Experts of a small language model.
Size: 15 layers, width 384, vocabulary 6835, 136M parameters.
Experts: 8 picks a token, a softmax router.
Below are experts of layer 2 (counted from 0) of a mixture-of-experts language model. Rows are named router (the router's row for the expert), gate (a neuron's input weights, with its number), up (a neuron's input weights, with its number) and show model dimensions 288-383. Each number is 128 + 32 x the weight over its row's rms, rounded and kept within 0 to 255. Numbers have three digits each.
After each expert's rows: a language model's description of what the expert responds to; "gets" lists some tokens that make up at least twice as much of what it gets as of all text. This comes from a sample of Wikipedia text that the model never trained on. Tokens count by the router's weight.

# expert 43
router:129138138092120098163117162153151113106081084160144123187125147140142131110133200152118106108144140138153091085163137095130124073078108105112176132128124096140056104120113127153084131100157073126156122121175053151112142161151091178149185130110124110110136168122024087181089142131060156138
gate0:106146175071117163131146183145111147141163176133108104183071098164137043135101131099129161148109096133101081101165121098174128132117141162123104103173092168106112102070138194097094152107164136111195092157138162113113126132130162103116181140111171055173136155143128134115169173126111128129
up0:062183139115126111147117128130133111151117066164112046101115121147090195110080146135131112141179152151097176095176101118138130142107098067156151110115155159155108144114070127092127108164091156191150123079110153146150133104096161108127141127114080052121190161124157179087134121185109133143
Description: Closing parentheses, percent and degree signs, and census words like population, people, located in demographic or election text.
gets: ")", "%", "\"", "}", " population", " %"

# expert 1
router:141148143167097090156169087093143126139149114138176063163127117113137101101131088122131109090100080199148148110188079122185161116090121105109163177163141137096123170126188114144100160137119157132192124139139169096149109111133127112091152134137167076181155142113148159122132158167151185092
gate0:170136134157154128141069125137105069144154137137186119104161158176077169136111078140098143096157127109098080156060153162125111114143136131189122140065121169113130171091169114165123123194157136096138188140104083111203091131199135153136082166081128123171127126123088120115162108068162122104
up0:049159090138123128189135164162146133140101105117148057176068139098167132091163162111130134127042128130169130107147105117158170160118094096108114136187178113174105130138104174105181109075151155111119080188180153137138105130109130082116174118165164107095107146151180149149079168161155162117
Description: Number words and quantifiers like two, three, several, all, plus name starters New, United, South and superlative suffix -est.
gets: "est", " two", " United", " three", " West", " List"

# expert 19
router:124149204111076130138170193147148135083058156148156093153129214226116142123105148153104123126142129144152122105146069096147155149116151157151094126174149124199145140092146172095138117101128137171116117150106118085163119133101120157101152114132205155103127139102093197071126039134132129159
gate0:128153148126099162155137118186121196077131152106121138107094083125160138106167111129113102097133098169119124162107150178153173140102116069083071197144133137116134153076070184133113116142182133153146153136129126180147116115111110128137216148078122081153157144141089155152198110172104156172
up0:135128138128079050117153105142112094124152098200189207139149102086077117116119175138082138129182113138164122104135124140120172120130110147179199168150112146173131139127137077172122096088121079096108132194081142108100132134136134127136118064145128155131090137100146164157167154122116137071
Description: Mid-word pieces of non-English proper names, especially German/Dutch (Fürst-en-berg, Heer-en-veen, -stein, -mann) and Thai or Greek script bytes.
gets: "en", "u", "in", "ie", "y", "e"

# expert 60
router:147216129113080140091136146053144101079104103121192091176109137177170108056114168087126100155095111178162127123102122094130148129120111092118098152143169134138116157130206166156108119093211133156110137089127108112180142178116092106138145125155164049137143182157091137109089140122170223162
gate0:125142106129117101118132125060100159077136095181162126155125118124167087145144180111142140117091156183079126083142155118053139143126140120091102132133154139110141098149060139087183081192136137186118130077132123136141119166143152149153127127060116127153123130123164148127155122111109190144
up0:145106118120135081110124132106109133085137095120168157181147122115162105140166151119153166106088113180110168088109157110108139152092141087095136116120086140150089090154020142070171118190147146170117152113111132105110127182080108141138125142082142111145145128136119136100115092111111166125
Description: Word-initial prefixes and short modifiers like over, un, sub, ob, inter, public, main, as in obligations, unable, overview, mainland.
gets: " over", " un", " public", " pre", " per", " same"

# expert 15
router:188072127120084128060137093135199095152145112177156101105070180160142165109093154152158139145105139109144106117123117096113175123100105104077177137129109060134107086118126145086152131114136097174087141125196089180127127191070175209077161179180156072115150109091100165119141116127158135193
gate0:082131110066087141117112142123061080076085079155097099150168110145185154128137130153092144165146153180170160076131126160170114154164085159127118097122128149192177150198123139132135087116118109170155162096095064090135149176119183122147120161143135189170093168111169102138093131121121121141
up0:148125119122090099139108148196157098112136062125198105116133095146168134140115150144048103128147104170103198130123152174139196080134099148169150070142138096197150080129098151101133104096093146201125140077130102161064132124120125178129137146094146085139078125100137124161168100108151109150
Description: Opening parentheses and quotation marks after a name or phrase, as in (2016), (GBR) and "pervasive, plus LaTeX ^{ and _{.
gets: " (", " \"", "\"", "(", "^{", "_{"

# expert 30
router:128070191092059095158129114090114102197105119128166086156120185114153169107131130190158100148154162184051099124154139150135136106091148105072110121093166111158089231146136123097120157099102148135147052103153093096131120133150104137155144148139102123113148202089126158120117048124129169106
gate0:070117122154165080169093078151121134172112131099086098120128115121238103091088139176181193061146195160148131106122094148104144133124117133096077207123202150136163080101125094141071112147164102106169179125149125085103130097122164155125104084131144127123097157071084091175131077118110132123
up0:042142140167134081144117105170154111120119193092138096141114161141167075141081196197149156082120204155116166115200115127135158175140119095160060092102140125132173151077134116161137147063154142131115114172109134087140162070169136086102082054181143185118107102067157092174144110154094097095
Description: Digit tokens inside numbers in tables and figures, such as 13.6, 4–8, and the adjective suffix -ic, as in thalamic, ceramic, economic.
gets: "ic", "5", "6", "9", "8", "7"

# expert 23
router:124131120140122195143098112140029130122102185175135116134115116162152137092083124131103132109189119124135112138120096073136112061106132073063139187192105125146180181153138140117093157104117095130104102160172121154130138169094078175170159191175154144175114148124146188109121071161140183074
gate0:086119089093141087168129099110138111132151108144125164157146103187197123084122150189158166156155138103110082106109129091127135120193141148085145141109111090140149110125135146123175116187089147144119132108150165134149142119216135103099135159140145136119072133144111129113194138089135155154
up0:124125128103143184093101179152145134119082112118127057140111114166136107095182183104180104083158097110152184159075165102148104150130094120096109120170053099188135143188115159102170108145161126227150158129187115224102134091161090124097103150171127098115155126100161176141121158133131151138
Description: Word pieces inside French, Spanish and other Romance names and places, e.g. Côte d'Ivoire, Pérez, Tenerife, plus de, French, Paris.
gets: " de", "z", "te", "e", "ay", "re"

# expert 12
router:091102130109056083084182132114118126123122127215154185181098138176113107118125107098128118141091126117119110118125082122117145089143165061141137141126120105138087143144114137138098131167116143181148096065135105103111125183127128086115149144110126094152120131126074091132127098143133180178
gate0:122083090138088137081170083203144106158093080191135175087196174124127115095081158165066147127149147084089074113103088166097128162141134109184091157086071150129137167085102167133111082180152077097115136152095106095149145086135103137110104147159105207154178182167113147150125140166157160138
up0:141119088199130145123170101160148130185101085218150144086163160149101116120127182134091100122155180069132080163110038134083126185122117140192100170094071085154123164129141184116148101165120078139113152138104130073134120082123125074090081129116066204150132120173105110153176150125124174123
Description: Table pipes, separator rows and row headers in election and sports tables, such as Total, Votes, Registered electors, FW, MF.
gets: " |", " Total", " |\n", "|---|---|---|---", " hold", ";"

# expert 18
router:141101168103148197162151133070097094115060113184121096132125134145145128109105136189154117137136138066104091140105160132131110131138153075142118126160113151137156125074153131131082125061195154171119116088102108190100063108128067123141130145123151071103134135128083111139121131177146153073
gate0:121171077139089103102114186132107105088176124113166132122176112098145118107117168140117128076056131158147146156125144134150180079158083126090103069120091082130067199070125133090129127134116148145124157131134161112116107155093131128136127169155174146101116161155128137109129111134150133115
up0:165164142022121092159154150158147149076080079098153090161089182106124142180100102114101126159117113120089128109157104170108103194075179114078147178061150143105102067132130100111142137124163132121105129175173082112138108072149145120131149050122158137105152199152084080123130136183080102129
Description: Periods, en dashes and hyphens, especially list-item dashes after date headings, abbreviation periods like Dr., J., and table dashes.
gets: ".", " –", " -", " —", " .", ".,"

# expert 45
router:155095151149019154117151158126126102151129168151218106148142153164150127123091117122142100140099102168143121128189134078056158109098130143146141139176136128152155103108217113032132146077144118114113149114154106112220065101136135162097164091113178098134146173133131136131092158174177132111
gate0:108113119122102143115139113108095166135142188144138102166182120104095190152137089179151166083093125132084075156119161103121132190083137084153140150089162128175159117123122082103150105152061140141097103197086090101126107175088116182082133139136159130117121113102146130154116083098136081073
up0:105161110140143123163114147095136131128098152085111168124062160062194119099114176100124161164138120169090174161137132137126165049152059141085086083118110145108110132149082131178077132143177162126149159106174109139114140147156146113164149111124100095136063121139161115152161128194118164125
Description: Possessive pronouns and 's, such as her, his, their, its, plus Women's, grandmother, another and words following them like husband.
gets: " her", "'s", " Her", "born", "'", " Women's"

# expert 38
router:128069137100124136096130138141136128130070152134148106117122162113141149117141124133105153120185106105127133170135098100084105113136110106108149119193050056133115181117163153124120143147140166157144123146185105160163113164081116192134130088176151156133132123143112138145121130122138145083
gate0:132137083154072199136116114151152158118134134089085151144139158109058174068157145110141129151140081133105074106094128096157126125131124130125137101205094101098138166125111132116126158150085131121163112123158124117091119134113084093104099100117141085139098120157112110092116116093105137142
up0:113115146210155143115166118117213097113173111104109128116119133104108065135125092149113107117159119118128102089126082144134205120111120127122129137114182157123158090097166172067122140117138148127151147047145123132132152059201123077131105104136111186164143084136123138101114125122154128107
Description: Commas closing clauses or list items, often before and, but, which, plus clause-linking conjunctions such as since, because, while.
gets: ",", "),", ")", "\",", " since", ".,"

# expert 35
router:140094195146136121147124180167119125131091164150113148127142127127159146122104124107148127151143110159126144128162128016071156140074179120073115145202128089196188094085082113124151146138117127119114139136176106131085109166164108169149175167104163114155095106108102108124064110102128139136
gate0:147100126174128133144104059147102148168124097140045200175124132171113102138142115117162131167097111134100205120114187145080167115135175060128136141147125155115088089143169155132107062159181133104117187075143092169088128158151149081138118130131116129138177125092101112178047113140152101096
up0:170158122065165119119114115123195119160132134122172049049100130144121058172093125147126188164110085140106063154109076113147076204146131118128115104152140145094124095098158094189129147042092136186166168184126171113131142150141135172151194205166104138141135175156117089085049118126102168112
Description: Middle pieces such as up, emb, qu, f, v after prefixes like uns, ass, res, con, e.g. unsupportive, assembled, conquer.
gets: "f", "v", "ur", "ub", "up", " sup"

# expert 5
router:178081108149100139131114162096186129164110153117180131160130161137149112168118231104129142152139147079073126130138043110082132120114114129163147109138080144145063133086155132139126114095102125155255113062192132096137137113123088137118123114148174109105130094116118161140120095136182134177
gate0:112118076134090114125154119132073176147143137159154190112150148177094128086112076138137162138196084123043104141143132183100138109155143121089153160124105122148129136158134063140138129146105087125122115110089190094105108134116121068083141119167115119163189127151172135128151118115166135196
up0:077163152079131129126146122156156090124121126107133153136052082081120092174182138128105168131154200063166195064128127095182115132083104123146102109126123037148125144103086156138151126151169124151082121188170132163126132134117124127175085151124173162084125130082080118125112142129070121099
Description: Opening piece of a split word or name, often consonant-led like Fl, Pl, Gl, Al, Cl, e.g. Flowery, plateau, Kloss.
gets: " Al", " al", " fl", " Pl", " pl", " Gl"

# expert 41
router:101052145129113134125114138097180112144099171138147053158156129158132092166121122112177139196121129165178104092167089121112150113098093140168160143127114135148126100134160118117140110089118138130174112104187035139116132141132071131144074126134101136121115099033080121119062105112157121039
gate0:120078131124118101151129169126149109107121166104123102136132111168190114119181100068143194159119108111135167116138166163198130118124114108113177132160097134112116100149135162100145174115135153100117082146120113092111174112081082104054135168105079122151111093150111066103120153066072198110
up0:101123156115140043187165156161085106106149143096130153118150108109177178154130161118141153103112160117140186119087108153150156153110103139157166145126106113118135108119100114093108146167188130071083093148123083082130113176032145088102177182112128122173126122114109107088158185140043171130
Description: Pieces following M or B at word starts, like ers, or, ord, s, e.g. Mersin, Mersenne, Morocco, borders; often place names.
gets: "s", "ers", " Mor", " Mal", " Mu", "ort"

# expert 8
router:152133170141170139139101146148077123086066127156149163144111141143128176122139094166110130099116161125111136101163074090119143119090104144110095126115119139106169205090107175145039177106163133140174080114112118175151155124109064139192132155127142134142165170116104142137068092200097194147
gate0:085126100115153107135145124122153074144136118163071185131151125108138097174174163157116114149141137116139081168096117127152074138117126078215163086136164102127084133138140109129129135079104139141205090116163084117130124167093129099101158107132136111125117101113085175137134122146131098112
up0:091135094117151123085100123150145122129175126154114134144086186069219124140143150125088143154110132164146149139143099135140131110194101148095101173159164153155135126144086161147141105109090145231149090110138134080119150163097131133188133141172146113149105191127191172100142079188118107117
Description: Word-internal pieces, mostly "i", inside transliterated names, especially Chinese, Japanese, Persian and Sri Lankan, such as Liu Shaoq-i, Sh-in-juku.
gets: "i", "in", "ul", "u", "ia", "\n"

# expert 53
router:150182095129097198102142174049134088102118176184159087119113190165153143139130152167185105139193091083158146135200126139112181078147199116107141124164135081118031113131139188119147136123129145117161121067092159119077073140117141158142103132141191115103129139124146174169153117170090157107
gate0:098117145131118177133149162166071092126173121131150196108147133134082151099206133095141104162204090134094127128081119159120098076097127107115184159154096149148118155125174082117114073187115041087162192120117139113161165091095108112082083070137128128157141160144024117085154099076130103126
up0:167070152107153105120120121099123116118111108095171146136128132131156135136060168172136172124120157129160157151166093100116135165114105163152074156082181162167158106154151129120152133027072121114145089139154130143119106117109147135140098182115149160150135119146154116185101127147123137125
Description: Prepositions for, with, at, in, on, from following a verb or noun phrase, e.g. released for, published with, died at.
gets: " for", " with", " at", " in", " on", " from"

# expert 10
router:140121137082038120117139119073103135083133205171133115163122151158151111132082176112132145163167181128149097121122115075077113100118112113128133167114121151094103131073172152150110137085135112140166095135144108175146133123157047185143122146128178097182175132105113136171098120113091116098
gate0:122077080154083125152114162130155121077146092142095127131127143176152125161131169101104097197129144157139114141087120156097131098174126093127183095141154136167108075123072116119136130148136139117064163078127101141110079110108122132128155146138088153154180122137194189117182131095150086151
up0:111150154131207145121127116141105198139105086129113171109105097120107151144159090125146158096135130127142148104153137145107157167077134112106093131123167068127171156158130122140165113097138132127152097173146085101124095141117131124119098107129084159121081132154130106135111166106086125067
Description: Single capital or p/d/s letters opening words or abbreviations, such as E-p-oxy, E-sp-oo, No. 56, U.S., St.
gets: "p", "P", "D", ".S", " P", " exp"

# expert 42
router:106145212127130133113131126143138097074126140139145107166095137145102142132134167115116084158135159167148108096168154030091103040085127110134116099168112141131088188137131116131067134111132087144123137161133082170173125134164066110132192145119107122160167150109035160138098148139141216136
gate0:190098141116126196114194177089072056155149172129098077118163101147109112145212108100148123146143122144109070163143107091081161071112116128087110096117147123128098122136110136099147147124129107074073127097070129142179091066185119189162152156117133157164096131090141145103158123207142153109
up0:167146124086107158094192184089088114150122139160112096162176115170104082126197066096206136201141115150125115160153123149119163082091088138121070094136162121122086103129154128081155181130092158104132110103074113113147159084172111169140131137133159169181160115054146163084108100149148151136
Description: Closing parentheses and modifiers of time, place and amount, such as early, late, western, about, km, °N, in geography and demographics text.
gets: ")", " early", "}", "°N", " •", " km"

# expert 47
router:135097111114114120116128141108132128152140127196173135133134176171202115107104191128179097201180113137085139162161156150088141144111139145100183128121078096168162066121153185046129147126126124129119145113159096114178058194149152158096188137106143130129143149124118151145095159162118122058
gate0:117118059094128155144095084143106078127108096161171157127132107159191133069076130141175109075130122066127135188134177127124105113107154170129147186126147129133101121156138186161083110133106140182075083121132141116092141057136086145118067102161149139056144138106073137112112201130148121048
up0:105100105131174168125179129131099124121141102136114121158087105181132168131078132127120149147145127115149096129105156116119059123125183124140093145087123148174131104167080143130147061121112126179084129153169120053101146051120096180098098108113143125068166157109058153078173150112150089140
Description: Possessive 's and possessive pronouns his, its, their, her, plus he, it, and closing quotes, e.g. his playing career.
gets: "'s", " his", " its", " their", "'", " her"

# expert 7
router:159101132086123090096160116101145109059146149117110103146111097133123129120135095128147115134117043208120156098102138073066163122098138114094099192149060085120152133121141124108082126162125172163155081139140107106129054163138134142176157160088131111128129114143151149147102155149168149148
gate0:074113124095113145129157138175074122166095127103095183146136163112187138196154152151103160151100092070121127141160167188109164094156113154125105147154156151177122129116098202098159103123169179131114146140146072132162151169139113150112101139163141111167142164111125168110190064112138114081
up0:095178118117099150126151178145133138157126135065116174120154080160123149157129089134138132128082116086160103154155156129119184088089126213111169135182124122134102145181132126150102157105150145104078115091200053095133124155157085135151116143180127170130101182135147131156106065125147148128
Description: Adverb endings -ly and function words like not, only, but, would, had, mostly after was/is in argumentative or narrative prose.
gets: "ly", " not", " only", " made", " more", " but"

# expert 58
router:173104195111101131125149151124170082124110097164158072128123154157086102106052127085104132142133117161082097116140083129171170152068131110142102146108166100121052190105213123123134155123078144145099166128119126079140173157145114160111186122136143084149154141145113149147046119134177161150
gate0:179152101166116147111138180156166104137063109203226123124127192158107151095125168114109103103129167107122144135098102140101133129150074181105092139101190119144116101104146112140129174138121107141145109097088150149120123124169158148086130096125195126141117146072162120123152132131186080123
up0:132158074143176174119078180150208121126106105154184133159127161140076162133085143111127104152147157122085123127071121172100120148138096174079168150118169154141174089096125092179186207153145107168133133091085097145121099129179178150112203166117194073091167102100184099123160110104147104153
Description: Number words and quantifiers such as one, two, each, all, such, plus the -ach piece in beach and each.
gets: " one", "ach", " each", " One", " two", "one"

# expert 27
router:092125081138157096087170145162096111114096081208160148171138154111134114099119088141149065154114109108083079118116110138110160074125177111092137163142089084167063141130178148140155180093155112138189083131112115170100129183121123099139137148101126099119130160176135124112157133132115208110
gate0:157205116097138132137176107128123097121195134110130082122124159137092159073068196099097112095174110122107131107097118172169121041084129086115105042102225102138045092171147104125169092138131150120072103127122169118125097121118123136130118140081133127124162114189081124185127122101055112116
up0:110135190128128083136112079079171164110096140101139177136104133174130088138126071075166119157123118117215149157168118091124109172176143118112150101124107164137131164108072161072114105102110098128151149116105136109056159104075092150099134097089171091134097119126171130117143143136179134101
Description: Sports and event words: place in took place, held, won, lost, Loss, Championship, final, and football position codes FW, MF, DF.
gets: " place", " |\n", "ed", " held", " played", " against"

# expert 37
router:106086149106025157146103151119092076111080167129137110173118181117158151104062117121154115140169122182104087112184147140169144105124122114097121158150129120166101171149166109069139197080118184149132051102163108109137111128163090196133122165134147113146115174087114161086113101224159217071
gate0:123104089177135139112110132116148101135099124073175147127131123080103162145105149205196163130166124161086087060175164093163103104103133139138112136069077090119210186144127137052100143124124078089126109155122140162199183212112147106153111127109141094119109114112133100112129167161095122166
up0:117120121102074115080126150138152094095078108097160119161131100087124149172118134158177155169155103154093097078167150148146109118092109123167152132118102097182148193179107147075096080071135104079141083145113138150204170147127160096154127150128144135160122111105094113141124208109081124169
Description: Number tokens, mostly two-digit like 12, 20, 24, inside table cells of sports standings, climate data and election results.
gets: "20", "16", "12", "10", "13", "14"

# expert 63
router:134128091128167117108147151185115107118139160161115103151118176154155107092106174186102112136138096129155088143131124120080176000108174108112112091142119077155139125137222117123097180103112135136126079132161091112142162129095077153157120113162086093191162155127063149140123067168068174082
gate0:121073116143198209128158159145163088037133171117102133094172189142090152043119165166200204234134163106094097144099159142161117116123108119111192116104130126152092135128076098108134132156145166123114081115073087124170116195150079142146140158127147174136125115118130140117087125138103158161
up0:119108088170163098106163151126139172087091088162113139093182204133173138145170084150104134113168124108092088128112135109108151118146094190075156117132113094137112167144148057135117168141128127074168133130158158155138180097160107146165107132113124127209119159137142152091121151156146141107
Description: Closing parentheses and symbols in tables and infoboxes: °, ′, /, +, −, →, and navigation words like Preceded, chronology.
gets: ")", "°", "',", "′", " /", " +"

# expert 52
router:148134182063102107103151135097074071137118162156142091171134200128141166108144148156115125147111132110121107146126114144106122144092125080080179105127053146192091172131156107036112111065162132133182117141148079176148084191180113133142126115132084127120141188113142126142062113127163135129
gate0:163128094097138156180172091156075072114096181152121147133115087103108144063158134114171151144110165122097141108060095166072107148166134083163147173130125052112181155122098129115130083114114118122159118118091144112152140172173093155111116125135153112096146153102119118134118141162119043162
up0:135092087167155083149128156131140100083138141156095141074146127093125101170110140119095104120146123152150121142175160072151141143101152140091069107073168121102137105144140143141085167184156107121039090121176147178104144102132144137160098143138124210173076115183137105158135137110155173112
Description: Suffixes ending technical or agent words, such as -er, -ers, -ics, -ical, -ator, -ion, as in Compos-ers, educ-ator, Top-ical.
gets: "er", "ers", "ics", "D", "is", "ical"

# expert 9
router:218162176052140132173187143088129110087109110119132097135068144096133169086154157169174142153174090083149084156092144148166109139124135120108134112225046165142145126105116128103056120108195149186132108169147139165188085175151130110189139134103158061114139127137142125163137079180160140129
gate0:133143094110113118066104172182122122149127107149105111177157074093134095161084138184144146133100109076126093201082111121130153121129071156101109099102149054147131107074148174123142105114160123189131138136143178136087103082086119155117136123171101168153114156145164144139147132155101098091
up0:072110086209098128102128095154130120159128130146120158133147148183058101164088125085132091154098134169166156148126153100079170069110226114175109136160155117156201126115138105077162142127108100081148046099091150140144130144114090137091077091122114154096082148079109129143103087077105175078
Description: Full stops ending sentences, often before The or He, and decimal points in percentages, vote tables and coordinates, as in 98.8.
gets: ".", ").", "\".", ".\n\n", ".\"", ".\n"

# expert 59
router:140081149114156114093144133078077079137127217131118103110108139094151174131111154179137101175122129088113080141156133158149132086137145100135133124148128064160147114127196142074066147148065117109167142105152103132133109146141144105088157132159149070143170112087077212094102127138156168132
gate0:210152102110153163147143132097127125118108132167102133111143104121139169098122124063164096141087082055066113106094142089133098119120120184175120095091126137098102097119101086123077114137110122117220158115159066136095108165121137178152081129134138161126113107154152154106164100180135099150
up0:152132114167149119165117163064152118141112118120066117122114088098125132080132087101144088133116128112088099133139148109071106092174138167149114124109121175076099120159106130109034119158092143104197150131136082128086056131134085144221148136134158163165130091137123174115192087091137132154
Description: Colons in infobox fields and list labels, plus word pieces in section headings like Critical reception, Category, Cemetery.
gets: ":", "rit", " in", "elt", "inem", "ome"

# expert 13
router:097096189110140174121126110073105074085090172134093090113137129154200172122087184131129122172130126091138120139159147132113134076116095124122123110131151092149152137114137171126091188134127107119195103103154107104155130206193111189131181150125133057110148099114124156115104105141106157110
gate0:118074125170130183129125075132183186164124087172120129137122128197128104117133050132131073134182057115133170192122153174181139109136145160129117122159153141134162202171131105120086156131151163114150084186089156128120133129104150080135119128098136133149138092103173137110084125063139128128
up0:133096132124091121175112054111159181180119163113118110164130153153105127136111083103095114107143100097147131198118161156161155086148102143139115114166125185104132211123099201076112185139172094091089083156138087133148200107101151096107181116170119181167146089112132145100118117087100076103
Description: Colons ending field labels in infobox or list lines (Species:, Authority:, IATA:), plus "of" and "including" introducing lists.
gets: ":", " of", "):", " :", " including", "′"

# expert 24
router:152137119104114135124159172090098148139054105204152064140136145109147143130153168195133125144154102127129111133099081115083134136068189078145159192110109157140122123133187133168135111073141115132165115140157122162234094149150079138105123148102211097141174094114118109093127113202066137099
gate0:113154145141070136088120138109182167086123071151147141156189154109098159080110097147138160125102158129121063095120180148094186110095124104137190089138112111181072159186116104148089124158102092105134097093104114134182136065062082054156111118101162145116108218104148132110135131063133138106
up0:121112066088152151154128100135115110134134172074092175145146134121090160093174178197087134132142146118128118134131124153110166059190189174123126103077134058140105186175095110052121099095165155093116105093086121187059156100099125131114110166173182139119100150140158153092134092174145098151
Description: Initial S and similar letters (Sh, J, Y, Z, X) beginning a word or name, as in Saints, Sullivan, Shadow, USSF, Saxon.
gets: " S", "S", " s", " Y", " Sh", " J"

# expert 31
router:153141169133153136181146095141145137121161182149130134123129162133083193163148085127239096167099126130098118093184106104053092112104092141134168112104186095135173118126128078099118098157155142139158119128145056195086100154153121145147128156098124117182161150092127114110122134150105136125
gate0:147113212131109171167083095171109150132158129144117150126094079141094131131157135142131085089098147118155161095139135107072136119084075127148188106159074125078108148145151133134125095140063138105136099150141159138065130137106086156106149165171074113122169103096109112112145180091116127133
up0:165093179175155204123113094115092151122201082162135130086140155103104150117121115116062159099131201121131130061120115127094165130038123124133137114179056129096156086130125172126091076079091150121119150123112103058088156146164115121166106140176114169110185074139168096133144111099172125122
Description: Word-internal pieces following a short opening letter, such as ins-isted, h-idd-en, m-ist-reatment, thous-ands, and words like said, married.
gets: "ist", "ie", "est", "ast", "and", " cast"

# expert 21
router:116123156101106115146117106093160143150118146163118121170129210166141142141146130164175160185102125084076110159167095163117142095138154077113138122115074123147085142111097168107144177112217132133160051143132098154152084111139107208125152176160119142142121188087126125099127082175154207090
gate0:144153097140110146077146072122064133142084157186132181109122154105091099094120098110169136196122079121149153164141174079166072087096148174099083165108051098087106109170135102083122132154144121033154129159140067148153105175108106087151132127186149118127091128150103123077055150166128146084
up0:154127095048116171114167119124122123167119144115087124163075116143090123140124148076133221107142099177104199105132128169119110155107118165176171077119135079133150170120045174171109127113114138096122087127163083168151120155141148212169145182164100158136171184098136160174161153128095123110
Description: Single digits in numbers, especially the last digit of years after 201 or 200, and digits in scores and table cells.
gets: "6", "4", "5", "3", "7", "2"

# expert 3
router:155148114172143090111115124052146102125106180188117115119114137143101114149114104150099110111151087178177112117189129062149114109138124103082110122097142164102195130120187097121112087087142135159131098148134130159177132145198111088115117136202108160093132129109058226107105143115128167089
gate0:084090118162148110120144147145109080101096140187119173075152088108145039156173160123121155142083200136136123084142175139108122104140096089131164127185180144138149106176126132105134096112134129124157133126128109141146137187132082109109058107116124164078120127133073125159161161140145131119
up0:127129083081131096038110191129113114114112108104157057126140150196137161127092154103088076139201128032155142118147139109135123077135151125090096128141070135152140178101075144101174148111153157108139136121129138086148127116198124115125154152188152118125104156122099136048100142144142125173
Description: Ordinal suffixes and words like th, st, nd, rd, second, first, plus mid-name fragments such as MacArthur, Guthrie, Phouthavong, Kong.
gets: "th", "st", "nd", "ong", " second", "rd"

# expert 0
router:128109160103106144113141135076143136094096129092165069128139128128133126146153156158082107161144104119092146146129102100044150079111149135086155185130110141145084141115118175129145132134155111143132112091170144119193107118156087156086111175200146102147119109147177121131118172139149106120
gate0:121043094162101141118167185132109141107163134111104206163178111135099116077161150128145130108134152110135121106135181133171138085115127135119136110163135114131151153121182150108104086114145142116125131182153112129126092186148105164109142096115107162100132132139137121185167133126175140141
up0:134075100166124109150143169108128154098142095075138125099150142146095097137148133136158136153143137159125106079165184163122144124159144140167069093149142099148143146122140132134126088116134141131130131195144138153123096159167100171092110118093114156134175101133128090149125171156112132157
Description: Single capital or lowercase letters opening a name or word, often after hyphens, quotes or table bars, such as Maenchen-H, -B, D(ipika).
gets: " C", " D", " T", " P", " H", " c"

# expert 28
router:135156175095085203086206120050130099124147143124145076139135175210123136124093199132141065127138173142154148124209102177071128105113139128125176097113071116143109166053119102157077124122165168110130131162150140124113089174106126153123137102099141029108108159109083126123101133157145161099
gate0:148136159147105079152096055092141135153187161148164166142193137107150184139148142164149102169121105155131166139190163163147124152123118065121144165098098200137101170115153126101108145105070132150105122166164076154097181112158162144110163143143102147052119109096134148143156091132106145096
up0:094191181100154122148150081162095107144153139073086169186109147192107143170060070178169124122135119100170116107113146152105143136099155128149096119141139072187121135128140158100194127150169140112165139121105158121126064160126097116162122157079132090145113141165127180130096124131104113125
Description: Prepositions such as of, to, in, on, from after a noun or verb, as in end of, dedication to, departure in.
gets: " of", " to", " in", " on", " from", " In"

# expert 56
router:132138187132080137113122101093131109136132154171135131168122120246162169086158130151145137110106119173176146100148132085091167092136092126111100114177151131153107214125170079067086075087149193195208102151135143145105104124122111135086117152124128133149114147141114126134124085113167180095
gate0:175167116096109174205160143141092113151135127118100190087107110143160117115158146116183100160120120084167145157172068165139154093153148133141088127158103136138056123112158113150112137150176117188162039123108119080127170107141154074073128081067146181184087152122080128102198148127145168152
up0:093111129179113062112116126143138142085149124102111113138094154109116124138157102163095084090105114152134125185149140063143100097075129172169149122108140152118140127118065140125152101121147184087124139130108150133095181159119152162190151153150093179139128119115106126186021112091160129173
Description: Word-internal syllable pieces, especially il and ar, inside names and words, such as Nab-il, Yeov-il, B-ar-bados, ev-il.
gets: "ar", "il", "h", "st", "ad", "it"

# expert 57
router:137077095078069200084212091097099104075158131136118136147081126174191111140107133138140121136144082115120123137174100093113127091112188136101202137103160103073134092108201079094129141140180174142110140077147149108164127196110151168165140156162135090132152221100147171150123122121172142133
gate0:106139114065124126101151087098132142144168150128096054131087134110145135110087093176165140131103099082138093109107094122111153139116113079149176128138152094096135188143123074155148145147137129110127131096148136211108149135112142047154133142032125128152143142089100065147140132090153125112
up0:091101151184114176147142118148114122125106127161147207156133143180103135134132165074116124140170143139154168103125140163146100098142144145116106111098145180156093098101115178103087105149109091123109091231145137085108074139151141180124136148155126118158133142181187179113123085157122085152
Description: Adjective and noun suffixes ant, ive, able, ent, as in dominant, pregnant, permanent, plus quantity words no, any, one, two, several.
gets: "ant", "ive", "ants", " No", " no", "able"